config = dict(
    n_experts=64,
    activation='swiglu',
    moe_layers=[2, 3, 4, 5, 6, 7],
    router_score='softmax',
    balance_loss=0.0109,
    router_z_loss=0.0001,
    lr_router=0.000613,
    vocab_size=8192,
    norm='rmsnorm',
    seq_len=1024,
    dataset='wikipedia_en',
)
Below are experts of layer 4 (counted from 0) of a mixture-of-experts language model. Rows are named router (the router's row for the expert), gate (a neuron's input weights, with its number), up (a neuron's input weights, with its number) and show model dimensions 0-223. Each number is 128 + 24 x the weight over its row's rms, rounded and kept within 0 to 255. Numbers have three digits each.
After each expert's rows: a language model's description of what the expert responds to. This comes from a sample of Wikipedia text that the model never trained on.

# expert 58
router:138130174115152121119143100118177106136123155132129101126105114111115160092102140122108119084170121107165103146133094178124153135198087077129143181160138125124121142134089132127139129132139141169122154154178143086122107126083145125113123109152125150085107147092150132113125126107111089112086109131106146131117128143125118135112134135135157110140136148108104153123114151131131137138105104143114112148117125130174128135100186126109054150136125112118121092091124111135131139103123143129119122136187130132151146132112176061127102126123123074113120122161102170121139128088112118063093152109119146141112156137135116115126117145126209146111132164140135121160126122153151099119118
gate2:145167147095126129060131147135152049142130135142150153125152095160113132104142107128107107219127149130088099121120112111145145117127152144132103139138144156125148170089146137081135112075168148137141145141048124095145110132092066112134126149098115139154133128148134092126154125130164159139112128151120111134135113119126122155131153139145133153141089110139150133137105107124117163144117161108121136110117117107108165156137122123143110105148160159141161117108100189120104128096163142108152186132114136158137117109121074148157121139147162147158146113111124093116131119140126132112170107163154125120130116122113105135129126098144106114076109150086141099121104113126126109095123
up2:136081131118073143158112102048117175092106146079148107108088133113145060135139117148128131124134137155169140119145137139122111174141109071076108119142137117158117091144101101136129108153114116137140113100131140125135119159116148137165154111149141132139145126135117111130123163113074147132115118118158123111169111125114129127118139077139150123107140132145149146128111125115091107139113128132143138120106123140074108134121146077123152132126106103151108126126193097159157123143132102135151141146117149109128185120146177099048106136106156115098124123134140159154137152159101105117078114109135130132121146148138141135156143147136095128144143167113106112172127136179167124162133
Description: Prepositions in, on, at, from, during and between introducing a place, date or surface, e.g. played on outdoor courts, in 1926.

# expert 45
router:104119152110165119107140118130171103106120121157143118146117124084101157105082120129095099101157088124166087142102115161125157113157096099140109162157147105110143131139108103115143134121151151159121150160161164099146107109089152129106134103153099154098096148111141120089096125126088106089090140148098124105118121117136106101137156163161154126150149141098096158103130148112101148150095084135104152159120106115162153096108165105110095156133131109088133095101115092138162129108092152130142113134154132151113156151134164096149104145110143088167086106157108154110158105085123111106094134097115156127096168166151101132161141144118155153110106152111142129128139103131157106123120
gate1:164106141095117138116065137135127098140153159140106103118137154060146155121124165140137145122107129117143109132121136110130146076114115140131196129137143119125115109152125139117123116129129103156155083084144173140152144098115157164136124141147126164130145141092143125110110098120127152138102134102100156113127127101158147095119133096144186129138114085151149100122169123100159142114120094108066105156142127126183120112095159123132098152153089115175121167159145110124111124132090108106122110150115145128130045124106159140145133170161135129126103102141153153119096100123111154153127117118149148117139125118126158146127127138139129129147115057085117145110099123095091134135089
up1:120154158123127132119131134154122128149105123159084110100150116104144163117133150138113158147095123123066081100150112103129144153114156133137089169152108076117162175131108159175128060174146116126118120133165121150142160128137099114136131129135108128058129150161121152149137164131138106131136155089134073174139149124128130135093123132152143120126156107121141123141142114100113099140153138135136101116108089133090146128181142117187116127184128152136133071076103152109118155142142152125098108094117147150141158154129136135159130095068127120123122117166136138113131134130139090120116126110143112123126153153148069098113138119137152128154109094117080108115138119168116115122115
Description: Spaces, dashes and pipes in sports and results tables, and titles like Chairman, Director, Royal, Cinematography, Minister of Defence.

# expert 13
router:128118134120122145124155094112135082137125109132131107132126123125114160139097127132138120101166093140195122155128126179139167125167085075111113161124124114096154136133101112110147109163160135165098113151179132130146095133049168126109126137166091159094077140089157126106131112119085094113103132109124164071118139133144113109120154127154137112137113146115140124074147172105120157149079115108140122149117121115163139105110144130111081133143141122130116091079103100130155125118109142107143131128181136176116120172147133082118086169124140090152115139131124145138156114128137105102109117108107146116123179121124108127185118139143170135119140125133146128122115113122140099129125
gate1:115113151110117121129130177119112107158131106138140150119127135115128165163104090159110106161133166109143124123104099066165087146122155142101130098147125146172126160122137112164091126115111134154144136120138143115108109138072131146125111099162124114135159104172163110119094189143143133122088103178137151146107133156107124123128120177119076118131102125140131158134176074088116120132141111113140131170117171155120097174134123119134130160137161138097096099160132142172139099125089127193181129136127134172128130151120117153147139140141141142119145101112081142120091152081142104081136135129098153128125144148127119132121138128133153121115129115112094109113090109110076166121136
up1:131134141043163116128164164128115095125093124158117163150133108113125138157108088124156153142110110132083142128118137160172110133122098165151156115123130144126117129167126123128132160167188144177127133138150179101110093106112097129103111111150132177125123115127106123129145129134132097089136116128140111107134118161159120113110105118167125106120155146166199165122117156086109149174160097105130166095126163153125107133105139113120155131121173117139150096138123120147105141126104142111163133128108159163189118130147131138119179138127102140121167160097076116112100119136131131120105146114111155135150112100111141127122133175137099126139097144145114140176118103084136096111145
Description: Forms of be and have plus also, became, right after a subject pronoun or noun: he was, It is, They had.

# expert 11
router:128128136112147137139138129143116110136107125147129102124118125125082140104136114149114076108139103114156108140116092160096157112153078094147130168115113098116157128159092109111145131157131155185098130158130175101106081101093164115079140151135118152103108157140141137131083139101089098106092110123094133108123143128133106125160146154198139125159128124133098144092149172132114122139096069140105144160117130129153120089088189119138080134136112129118155117122102088101132127111064160121134130130148133159109119117124115074132082190145151099164107142165145163123115096116137129088108122120136154121096142141135128144143131151120167138109125137134128116094159131133142113119115
gate4:108124087162107106111152165139104145124144099170133143110123096128100139142145144135136100114126089127116112125088102120128067099190143155132103115133143091129177127141129104131137129141110102104118105126121152117150119124176160151148108148118152112130132104114137117144129119111109115136130150119125145133112124098166137130110094118139086093132142142114136176127083139128100141114107152150146113116132113086061137081103121137072107175137138155128155126098144191135134146146168137127097093126129113110141152108155153140153166124145159134138142133118150137131140124116105106140112086160141120114111113105047097123098086132102160157108140167085114122127100118134041154128117
up4:117116145087140124121175138136126112173130125101131124118120120164136120136149107142123141110141172109119110089069122118120125144115164115190143105179132146161114116108163128123136080113114133158089137138158132138143147133105146115136144131135123159123085124150125137076116124087157129099143137102088125102113118162134115135117101126086181158076134122084114083113100151119119114138126112146150134100155146140172158114152149161122111148164140073108128199114132127145204156163136122136136123137110161124164139109139125102116172107145145129100090106119146128144102108124130127081123127165139105082148144117100103113121106152136145126104132129133144106179133183131123145171156
Description: Opening parentheses and quotation marks after a name or phrase, as in Portsmouth (loan), Winona Ryder (nomination), "a witty.

# expert 51
router:144126185114118119124140092134151133126115127128110138154113125126108156093086111151104130149141101124164084136124111153133156093206096087100107177162140133108157126124107113118130138135159144154112126156157174118154095100121137122117131154177096145098062158128124125127100159131114054088100125139125143107159115128131101115118120142176133100141147101108104169080124157116096110107122122111141123157131121142131151070119153127086090134110150130105124099114135081158142113137106135129120108136143107160119130123129147110148089169148151086130081095154118151112125110120131121088122117128118124138110158131119126124164143146120211149125141159129129149096148101126134098118122
gate2:068118146132128116099131130154164105107167139135152166163107120136095098113193131124096154120149128085116164085118150184115135104126141146143162125153127124110140139133077127124139108132136190132063145148118122145163116143121104113172101130166151123125114160182107119195125114170144141127123127131128099089130132128120140134083126109145169049153153121124104108112141121115172126137108115132127136111158149140136106108112127109168095172157128142138167142122113110108160144127165128102135124134139087155147123109117154113117146120120134091102084100089105131123137098134146087127156087140132143131098157113125132150156097120116121160128132096133124097153148116123119125176140
up2:092115136111102131107162160139170102132167121129152133141121132155122121105161181119140125150151124159117129096116159191093149125111165165148181109139140142191109116132089128107114111116140130106042176113138127128135104133138102129160103120161176129089143111141127134160135116139130114139171153115115115107151142153143148079116100119153142069160122080151171116152151140104124129150122098136147082116130138129136117118124170110097106131142113125147111158078139134112216136106162158134151113145140109110118142125124124110138130161168173138108114166111117131099146113145134119088141125131113145089130128116149126139159109136116114150138110075123133113123141110133107128162138
Description: Colons after field labels in infobox-style lists, like Label:, Born:, Succeeded by:, and semicolons or arrows separating entries.

# expert 31
router:101145163118134138133150125115122124120096133141121119150108125088094131082102123175105073118162089123180115129099098161145154106207127089120123144128122119118142145119112130107118113133124154176111155153159146123141103125119143132107133127140121147107049149122136123120118141125101055113121120129107118095132132118123085109127134137197150128135123106123118127100121173121121139106121112127125134163109126141160099066095145105080113144119152140099156112124119089131120123131093124129122131137137126165109205135123139074133076151126151116171090106156105157110145112089146102099089139118119149115096126114123133132193134127120140125127107164131124133105133124147163128106101
gate3:155143105145098104118138104112173151127188124125160133115101156167135098128087117135128138126136109093116038117127158168101142108127115133091177102094139138115126112131123121131143116134139133177116125119109112121147123125107109086145122112139126106108119156125111122115131118133118137108120152097107122144190143098155143127128137126114151103087093113105117106138153120131137148132085146164126111081104099138164169158124154119135126165115135112135084160138097157157136160093124118117120124138133135109143139117131106083181141088139117131120136117128158126096141110110151162133109129144070143139159136153112115135095128130076120151143111188140138119093111114157143186160042
up3:171165161136072108134129107150108138146108138161115149110129105127151145134126131130121151181128123166102111134119083113130168150143125117102142124111146128134109143131135164078122133113155090122063144099120117137119149128100154140129090132127091072159147158122117113135152119171135112117100146104101173112119118075096139114138087088132122132119172146145101116127129101123144075143133096107123101109152115120135146169134154100135119091151115130081133117128117137113132142182182171173148167139132127133121091120152186086151108125133120124099122158144104084165139116102134170121114092096128099118126111130118133126163107160162154116129136177136079099141115124153130138148122
Description: The hyphen opening a bulleted list line right after a line break, e.g. '- 1924:', '- Starring:'; also date hyphens.

# expert 43
router:140142178125143124120147095111130094126142116128142144152157112107103164102116129155124124127170118117149105160096114167161137133177087086144112197146132140101152142140122107134141130124121121159116128173168162145145082134118149130113146113156123145120124135103150141139118141117094106111089105136093147126107113128131119104161128181130170109146108111140140142114125154105107135143136126137101124148094114136152141137085151124094066132119115121105128088109130134127156139130076137133116125139155133171145135110126137087130087119132128080168108110181106131124146065062114113079099125090116148115133174118119089124151123144141195165118139171126141114135120083117141098097103
gate1:121120127130160199110091125165156125051156157131112146123110136112140117171117125163121092156138106155125097124116130138163141186152111128130160124110135084157134135131155102085165164168102147105148132149177120133103120158141129133116153096127155152090136121074133125121115082141139141141154154145126133145119148127113089084136145092129133142149120160122087134131156116119171111103129124138100135120144098178136111115115093163173094141141111126158134155110116185148147130110108112111122120145126136132133101144125112103111119122126178180162120121120096137104145114111122121134124122152112091134136153139119148129194144123119067125171124167132131133173158165132093142123141
up1:142093097132138107146137156084095133113149128151111092120135102098146108104151122125137147138121102133145127135124083127163118118135160178162144112171102155150119126168139109131149078169157112093144148121119118122131090091119123092159106141122098094114157166156116149132093148151132111117099113089116175178127109093098130114140139121142142160139131134121122126137126106130074128150146089127134114170099136134188137139148142116123149165143146117112118138079111134125138165131101139125199113138130149081181121153130146149128151133126078138124111166142171100147121145089135174099109123097173141139104128117105145093097111142126153102148098106155098161085153097108130102128113
Description: The word to before a verb after verbs or adjectives, and modals like can, would, may, will, could.

# expert 18
router:140161161123136153097152103126181087111140125147115116115117113112084140121108136149137095109127096123143150124107100189112115112147106135160128142132137080088116150124097110127148130131145129178125126155164133102124118082083123154124101145141073184094114141087098117127089161128072114105111140116128134087144125104143111117175126175131124105139115121129114111100123172159109155115097087124110134179138124107141110096084180113119113128115101109131147134106123141124146147114086171117141111125185138139101154130158180107140127164142145116111122110167141164128160101114104108110089130073113146151094149142136139119151139130158174154134101147117126095140131149122140114142125
gate2:153116106109153135116144145144118115103145157128155152105121110111116118137137144115130075171147123172133163133119140122133131097146152155130106092172128086126100115137144122147117145137114103146125147103133139111115150116145111127098108069149076139114111101109097138088133143070098151177154134160120112111118112105168137153118110141158129132134149146159119160159116173121113100091097164157165145086180150095133114117095166111133152121107095126129141095136110127173146141153161121163119154164158126166105081137116135101128103143144173141111146127096119120097148131093122109110154192133108175084172127134140098125144135121127161123118102152143154145075107122109167112153152
up2:107136152154138126109058128109139140146163123133128122135141158110111154108072165118134151123133089112126096121163097135109135138118124111088086126118142165136124170155074123120166126147165129121113095187132119124088145118124119138129155168101112147157151182146115091121169134131179109118102115157112119113143162168075133092146155121107082137091150095095118125108117165143144134106121152138109105171112158139133139138151102123155160143144147146153124154104148137101099119125122169096105125127150130127131131149135115163099130103123126163158127170157131128154142148079126137113135089137090088135123113147161128143094167138113118102115130155102045128113112101141143130141131
Description: Word-internal pieces ending in a consonant cluster like ig, ast, ect, act, ut, as in we-ig-hed, dev-ast-ating, conduct.

# expert 28
router:142128177118136143131149103119135130132126102130138108125133128116074157130122112160109138134158110145174137146122109179138148147200124087105121137122153092122155142116079096123121140153106132151119131141149152105131077134130129109080139110143121160083036114118121122140118139139078094096082121133125126122140109135139105120151154162144149106168131115097127142099143197136105107137111103144122159141130120139152114113114143104087068132125134141112155113110117093129125138094101177132152153147171149157120148126109157122131088192129167117175095138156114134112135102148140120101098150117129136112105177112131132145141167127111170158130109154119133125124137144134168113102106
gate0:135173108117167143153126135154115106117132170086137156134107131149150120116150140137144146143131144160182141104137120126096180139161074161110126138153165112109096128120122135145119132132097160124121149116157135129055117156108095130159145136128145097093119126128140151062122110157135152155112116113090092101120123088139113130133132150117134151129090136102124123131126135161143136118138124108139129180130144145167143133121122125081101150100150120128098132106146156137160149081117167157120142131088108152186114077127111124162135133116107124110123088114080166132117170103134126093114176131132112118127106133113082146116126118091165130178120142141146119111146147078073121181107
up0:126171066128115078133116126127169140124125115165093113154102113110093118124144085158182134142161156148160138122139142139173118130141147117106150137135126139076137092184119132145148127118155099114105111136162156129135115142152179180104130097101141151115122122138097131093164128148115090137101139134171156122135119090123129139174113126118107097115097153116134150146114134120134161130133141156128101129145142141122121142184156131135155120141145131110130127137113124122133064172156125135142149116131122146119140132110106072156110108148165113153083093145134155144164105144213093144154133145132154154111155111111136157118125131137118154107069121134151173106103152147104145097100
Description: Line breaks and table pipes ending rows, headings or list items in infoboxes, filmographies and results tables, plus Species and See.

# expert 3
router:122130150106139115141127133099160076132111138122120096137125109072073108140107138110120092105150089116169136135129104149106160113156107115097126147143145100105145130115111092140136151153150150135141151140140142142156101097115145137121123130154110173123085116098148109121051133101110100125117179089143100128147124131133117136173124171130128111159143106108129125102162152151114154134067101136094139175119124131138133055092145116087122174117128148121110141122118108121153124131033181132108125133190140130136137149164132105134078165146134117140118123149117123132174098137124141092131139077114127152100128125145124119142177142133119125119088144136133121140132119120146109115108
gate1:104110109133109164128119114117162128137126133117163144154146142111128120127140129172117120128161118102150122143140143141157117126150127140126151140137156128093158102121183100132140121098080111151141194089121122111125114160111100084095133160141134124125141127115170130143189099086041129159141076157112093093115123105107139116141147121139175116158158126173107143069145099165148105144106108128135116196123093140140156155145139091114120173104162105073144117154103127117121123150112147079112125151121110130124134135085143112121123131130124101110138142120116126156110084158163154132132135123146128120155117146110139100120114072094102098118113128133160106135083105100131117129127
up1:139119193138179081137091113130112118107150120152131100128091132116112107133127113100136136129123158165128098130142133137116118111125096122137101063075115133139116128145099143129157133156144141107159122154121121118126121124064109131128114101109105148147119114115116164125146145177188160096139138136124131131165111158117148127123112081113164114077120144084137164135106126157142181111100144128105134072143145153086120103072131135160129099139140135152122119077157142131129080116134112145130118109104106148138142159130097135168138129121140115121089126157143099115153167121096141087183147100092119137101142117118103141112166152151147177110103108107125159106175139129121161141104
Description: Word-final suffix pieces like -ent, -ment, -ement, -le, -est, -ation, inside longer words, e.g. Bicentennial, Employment, console.

# expert 32
router:113141134115134105133152114140147085108118156151114119145114109118069133136122135142133106105142094129163132136081115134137158108188104103116122185125160106099159146114113121102137119133151151173133137174163153125112096113064163114095113124179134173104110144102108144110105142103132111096096163106114162077151097143133084122142136162161165112168114145092087107093112137121089132127088095107102129190107124128128132139106120106127106148134133128127139114101126119132123113113093138123111131117184116131143188129157158108127122194129125093136102127160141132107140126136123115122066147098114132149101142105143109115143162156137151153123110161124151103131150120145134083130147
gate3:112123139134132146125095116114109193141099141140167154094109116158148128170122136102152126131147086148134114149176146144117159118107135126112102140110158086145189129137107119126084127117138099091132134087067150156127129140122127110157151153169146142134174089094093151145157128105134112154102103125127109134128105148077152110137088152176094114121147098119132058110115162126090141135140147122136135156116118122122119139111084160150072125118147112158141107128144157176132169102134166098138124143104098154180141117148147109108082136132137121101112149107134126158141128139095133132136110128109167128136137109113149105141072103114105137120147140176127149116169097147128119161116
up3:132094140148101135134158119099141141116127142129134132142118132146130110111140136131178146107117131116131124160160158113139112111123176163134138148163112115118108160120143108134074130125153199062153171074116150113127087135104157131150128152096154139111155109076120151135160114123130130156135127104130073085127107146127159154122126160095164106078161123130175083107150128110056114150143128154149133152124165121123111106115122152123146132112139143131153130139120137169062099119140111149149120193134126140164103111143104081130129139147131125119153112125113145133154142127136114103107125116141159122130105111148094125125116060129143144149142112116098103149139167142145111191101
Description: Common English first names or their final pieces before a surname, such as John, David, Ern-ie, Kenn-eth.

# expert 5
router:122138155131134136140133110121173099128156141163111104108115103095072138134094150159108142110131079115131146152097132151117142105214074098156102175120136082109137126122118117094129133140130140127112146150150157089118104091118140110117147100165099176122119129120115114112088107160120106112134128123120127102137108130147110128165122152141142116138126139122152125108128174091093124131079082136107102152122130131130106134056162118131109141123117109140161110125094080133142124118088139136121121141150136123121138135151146090126088167146132107158134107196153159133158100113142151110066133064096153123090135151122108130142160124108153167129089119105118106127116133137161117108143
gate1:091136175134144126128149164146104113112107106152172135140110093129092185159109141112119141139131129112132161164097146130106102127136123143142155174191122148134139168089116152124060094127121145137156104109092137143112120153148114090100148142102100147115144138118139112122106135170121129118106170109128114119141098173131106133129133142082149107154135176128130107115140147094081196091143137159133126119166126133109120148183120112106110158114127147175149121135105138118169128132098161121126163123103132127115115110143162089128122133109161130124090093139106154183179110113122134131137149157122158133115170152197121130142133092154121140123163120093118126103110107143139121111146
up1:128143173131076154124184142099109121094136191119119122153139082129106158140122102115134134134129117120119112127091093095116134124125171161081151137162063130118149183105153159095114104097168126147129143125077145158138122121146131070157124124096082139135116105102108101123113128137141097105082164114153156116120138126149110147149137116105147096149102155141157094124111108107094154108151128147152130123147089123138136146099137141159135126123111115184167129168119124160150102132142127152142128166115132138098140122154128113139084114111144141130092133150125107173120144122131158111171140170119101143151150148143105123112081140104184166131179119117122146108137091144136138108116
Description: Short consonant-ending word pieces inside common English words, often before suffixes, such as cl-ass, chain-l-ink, shipy-ard, rock.

# expert 46
router:145145147100163132117162114119132088126129143141139114118120135131086138139110119124139136098156105136153108152134108142118128118193091058140144172163141123115137135136127130105137101131108131155126138181174133092115061118105171121074149122178083161085103132109157110127110139118090075110103147111103156107113145131137120137144126157146154132145123159100132132111109143101131128149092098115126119131141134113148127115090165108110080154141122122134135096101104082116171139117113162147161116150167112137114161140125132053129098156127118096137137127152126125132133119099120152080100130031100154144108167153114102119144133147127147139110122127133112117127126109131141111104113
gate0:074131163114138141162131068176105133117121119123107114169176126107104130118111163153138112146133136087121104117137135102174144113142136099085146096111098103093118116087177153074130158187085133087160181157141124147105153141121126124149130164114107119133145124145131132112114091146186168141125110128110134102106114146111134125107109148129116152151123126143144143145143106101134166100134120137094106111162134173156139145146116093132150094157150135152098133159148133135153148088176151155161119135141116131088139123135144138140123131089089115127105095123124145088112096131190132144175146131111103151119089159153107123146114118150122125157105126149159134137085120132132098110154
up0:109122138101151098120127108174153115107146124115100148144140123117105146144152179144129093173150181141111121148117136108126122129119126095134180090085125093133111141122119119095142159118097130080140138099118138135066119101152137080116108157125119111093131183103108128089128115125131123127135130132109117123123106117132139137104143117103147132107131109142117153092100113077107129098100121082123116156152139151134154102143123124110144076101152131208086138107154157180085135091163136126092136143125089156128165168164113135144117113130080149144170136096114122150115108113122086099122145082128118144110144095164179127123148097118101143160125102123156143130091122103118102126132
Description: Past-tense event verbs and particles in biographies and plots, such as won, took, left, moved, received, and up in "end up".

# expert 29
router:137126199111122110104127128145148105116143111132132136141118131118107152111111117158114083106154084107153094145081100152156138096104095092110110171118127130125162113125105100117145117155143152170156132150146151120123115088128133108093113117136133157120104140128119123108100105132076127114099132121100116083161116144129136118108131161168140135133135137126088151091153172133094116126115089135121138176109128147171119116123173122136093156130126126092139092084104103121149123125083156140140139137167132137130172158122151119142126191124139097140089111154112137118140078134143115081107132067133138143110168130148104140215162150114171147116133158137145122137151125142165105119101
gate1:115098164132116110124178133153107134129120170134132118141111154157112113133126144132170143128182147146116127092124176124099133122188101109171110137141152118160098131077161163129126134135156143153119104123076120110160114187099130120122077091146148133142115105139146153168132147147107154117102096150110153151111159120131128156129120134085154179128145092098110105130117107138081158120150104108108100098112112143137141157149130112095143186125133109115150151133115161166067105148131149177117140138141142127146180127118130140153100131157116103074146129095136145094137116151142161122108126141101160118139115147097140150131101075183135135104136129149095133151115140117145149141139
up1:155103138152091101130149189193117130080096156138096113131132148160103166115145127141146091116102150128144115123157123114112128089098131183129127158116120114135145121119120133160108135147174094101171160123119144091126110097097096120127131131087139134062090141104150135119131108147169114145114160121130120129115120111137152173151115107122133167155168112079088135117124109133141142112136177076128090158134121151157115127128136116161133147071140145159163116113126103172113101082117137166122135122134133166098153117095112137124153150130171121138118101112121123119150124151154121120169140157126147121137156119129146142107103111127113107081145090196121157109126136116137172116120
Description: Lone capital letter that starts a split proper name or abbreviation, often after a pipe or colon, as in C-andèze, T-ianjin, L-ombard.

# expert 8
router:131150160105135133114156109128114078122145140133131139102120122144096140129113136122136117100176125130179095151099095159120148120191087076132126166144118145094154155120114115120137112120128146202124132153186141127123087130088152122112120122169100161098099115102113133125082105108091101115097118108111156116123131123127118134125137175199189132124115120120127130085131171111129103138068147108112111136116124116137132092104181115109098146134122124144124096087114140128159134118112125122116121140175130119102117154129128088142092133128132095108103138156122129138133119079152132054086139123119131119128167138117088131124140138112192130112117148123145124117133110098118098100129
gate1:103149132121160144094122154133135124170127138119129100116125143130116087165173099153110111107137127104117116121146096112164124126100133082114086098132099111078194143085110104113099151083131109127135149120135116123136152154150137122079094131166135102107143124123130155104163129119130157129141143144104121166127123097144160092133113145115147151180128068134170158104110133191126096097160125143134078134089101161093117144118164099130145110096141129124153114126162107154142145084116155118125109139116104076100155096136097108097110099115109120147115116112113122165184134132118121108109155132136078145114118170092133098155138142145138129118097116181139118094139134118135113105149
up1:112120130154116139191140087100148129101150129148144131166143116152119159100105166124126112124110113152135098162118144140155114128143150146173151157128130149143122147184104132134153131149113145115128111128173124124111160128104146140156150148088138130116128112110142123111090071172144102121128083114143105133087119125132120183141173140132158119114145145153118115151171111143129152118108103127092140165146120132195144165154152126143128179090084122123104149131111144119112103134131130112158128113160151134171135124106126160117162110125145098090154130120136144128067147159157125180137100127058152123142085150160162145128111124136124145139150123098132119188134126189125121167128
Description: Conjunctions and linking prepositions that open a clause or phrase, often after a comma: as, by, with, which, but, when, including, like.

# expert 41
router:129165145116122126137152113128165087105118108137128124136124126125112126091095109134091110136156109132169144150132095169116157117191095105116105150128128113132167150127112119103134136128128152191127142179142148133096121085102149128095131131155100147097047165122142129107088135121116112106093143104105133124155127115120121139152143157186150139163127138118102148069110139139099124127086110132114144133138105128137146111130199108090098155151129151101142121122106046120150123117067140119117134147134128136126143123113145087142102196132155113186093130125136132143130070086138143097119135124115137138110150115124105140165135144120159148124126139144146135123144118160129101111141
gate0:116134128154126116127117154154126127113133158117139140094132133065096111157161153149088114113145147184134125160137122152098115138147104125153167159154111165119117102109168156132086073160112125128141167130156158143137134127150138099142130134095133112130127121126128133136144091122132154098125158139140125112178088140183145128166158138154144167092110129132128119154133114153177166123075125113115139164160120157145131130163128141138099179133100116125090149124137133148138151147136116114090093143182131141154153140095089128153122106104139135144096113119112138189182117153128126151146128166112151122111134118119065108171146114160091093175146159154089135129137120116091119117122
up0:130155130127133129117118120128149132116145132132152139125136152121116106138187136099088136144138129120100119141114119180145096131138156164113140147181095137116139099119152110089155114152119142139154122104126173129145146150100108119144149156107114135143164146077114164142139115105098113097124138174130126125175112147131132110144141114132102136087136114090153139153134164176123162141135152148082158124150076086113120118117139144106081160128095134119155129161131124167158146113092128147117113111149133099130122107164092180109150116108180153143123151148111133157159101154120152122119114197122104113088145104119120141120163138161144106156191172101095178133143186125123107097132
Description: Closing parentheses, quotation marks, braces and brackets ending glosses, translations, units or table entries, as in "clump village") or (1).

# expert 12
router:126119182109123123123154149122130100116125104127115135126112115080082114127125149119141090087147080124148141133094138147135144134165065116122113152134152100130149139164085104104127133151156148160102136173173162149131069111111134138120123132146110167121086126125107104090074116118110109109111168143120137116150129138144112097168131177130092131190118113070156149083099146110105133131092094096124140148101122128169137090110134101081119161121130133108127114113124104140122121096100148128140125126178110121103161162146140113124122213144140100163112148148149117137140103125128120127124137068126124129089138117142111102150148110119153131163107164100131115113136151120121100117126
gate1:131150119133138141101115124075133112097150077129113119157132122136117114101140110088068109144097148124125117119147137120086108111134140170147171128129140101107124123123114087113110144138175113118114147074158122137140114122149129135104141125137136120139129104112132112147132104174094081159129112093111104135149109116109168103124131106115150162104134077140134110092130141118138126151148145101129159165120043111141126162149110091172084149122128089093087131140144133115130109140116138157117164141143140160123112085096078142088148142180130133126131123150120118092112158176128093114129101111168134114128167100128133103194131164190117123179136131141125148110133104143100133122119
up1:161176135128152129122076101126125101104181137104129090116117113096156135131137119118112157128113089107117120102114179116136162077099118145150110138132155121149146137163174091084107122154170138114119145111109145124162119106108140137126134141156131084117164085073134122132126137122116072118099120104111107105130132131118130117113124153101156124100156119118103117124135124171128100129130171090085183123126123136148173153104111076128123187108153054108096109138150133149151134143111103114159119139152140145144097097104116141154116108143133113159096145161105154142124124112152101136117124120138119112110103137097120152115148107150108115119086129099192104178120120123159169120149
Description: Party and ideology words and agent suffixes, such as Social-ist, Democratic, Labour, Republican, communist, conservative, teacher-s.

# expert 15
router:148170160117145136132134108098151090104149154135118082119112111084044127124078128116115116067152080136157147137117134158131145122153097096132117168155144122101123174137101128105151127141160136132124134172155126124106060124078153123127129118170098174130105115118122117115100128137137083137126175123106140111173141108158110142160135153162154139196136130121131131115141145126106130141077114114144090147127143119174110117094133119083117176119136121123132102118113077146134133107081163132109107147175118135138110138135146079122099162115125113114115124133167117133173107134123137093090119080112142124116134152123100125141163137122137139120116140090106134144115124136128114103119
gate0:168078151139084119134120134174143148102135127151151117186153170106179153154108139143121129132158133135150133156129151155142100137169173152094144112129117099102088113102150162116113168118104121144120144135127141151135165114120165139110146169126115164172168149107172110160128130124116162116128125152151119141087109163086131158140096110089114120144101090108135143130122117140096159134142170094147091149114146070133123127136128154134154103100102167101123123138111125121136144134088113136115176115116157117075123155116094127105146137121134148164120149123164110157124167148112162132092116112138173117105121158135148115144099144155108144136114165170169097095130130126123079153131
up0:099122149106146174165146131114125150136102144121139126164133146142163180117167125117165140105073136130147114118154148163156132156115144149147106136130175144143148113126117142101133094153113114119141107137096108107085134132137156154121187165109087113157134127122135113140099167147090143124127131110127141097144111112161141106107116109172091102114129117149156169122113112176157102168104146108098132149127111180166126105118116127107147183115072124127154097141082139063129116128131110146129140108113127129150096172132157119093156062141133114124122161061148103078142102148130132099130132139150103115140151129135154121152140104116115117090121118139102138113114124123111136080095
Description: Suffix pieces closing a word after a stem fragment, mostly ing, plus ate, able, ious, ive, e.g. thr-iving, recru-iting, surv-ive.

# expert 30
router:114146175113127139142105121152160105141136148143123121137134094093098127109072125117118122086142083119142123159090116187127161112168073111113108187137141118136132157127086120114134121115127131147152151165156131136120095099124139112109144142152122166110113111112133098106063115137101092094104161107119136113146131133129101129163149145166136139184114142112136122113130161088090107149094084113130101148157121157169131082083166122086104179127147133105143129110123083147129107124103172122127136158186138122111138160149120095136079152119125105143113100159110121148146109128122106105114133081093124158093141142131095118171128145143145134102130148099140160112129120134136130112117
gate1:130161101157138132148116127119123160162143058150075171124140122128112147123200123110174137164102101146142135126129140175125127074129161141158104125094142106098114112089129115079138131163144119149119133090137098079116100118122166146123128098136097088101169122130140151133125143125164142091180141109141140099103099150136165109142119127099119107089123126126094163156098112144090131163109132156172134147129102137118119122170109122101143141095133113115132170123147100130102165120098115122135159166116136132149134138133113150108141150141115137120123120107151126107126112114081124143136137094120176085130163127134153104097138175125130101120076121155136134144100100161139074111120
up1:154118132134139148098101162105146135135121095103128105109155122129141131103139132131085145133131124120170137120108118131141107155130094059128141131166151114140134153139125153158127126115142136094115129129123171120132112155087130116108119138129169165184122118115133156129127139137111070117101117169123136128150127131169126138123118149137148115087143112089113098095172143107113086173113127121072179107136121138091098128142117134138152109108122153130099086084132129122116098159159110164119165190117144122127112110124128145128140142115136137104132134183122134143129165109156103144125138140123088145055111106126098191167091188141133126115108152129167080130144118132098166141070
Description: Adjective suffixes and technical nouns in biology, medicine and technology text, such as pathologic, transcription, Biological, protein, cells, disease.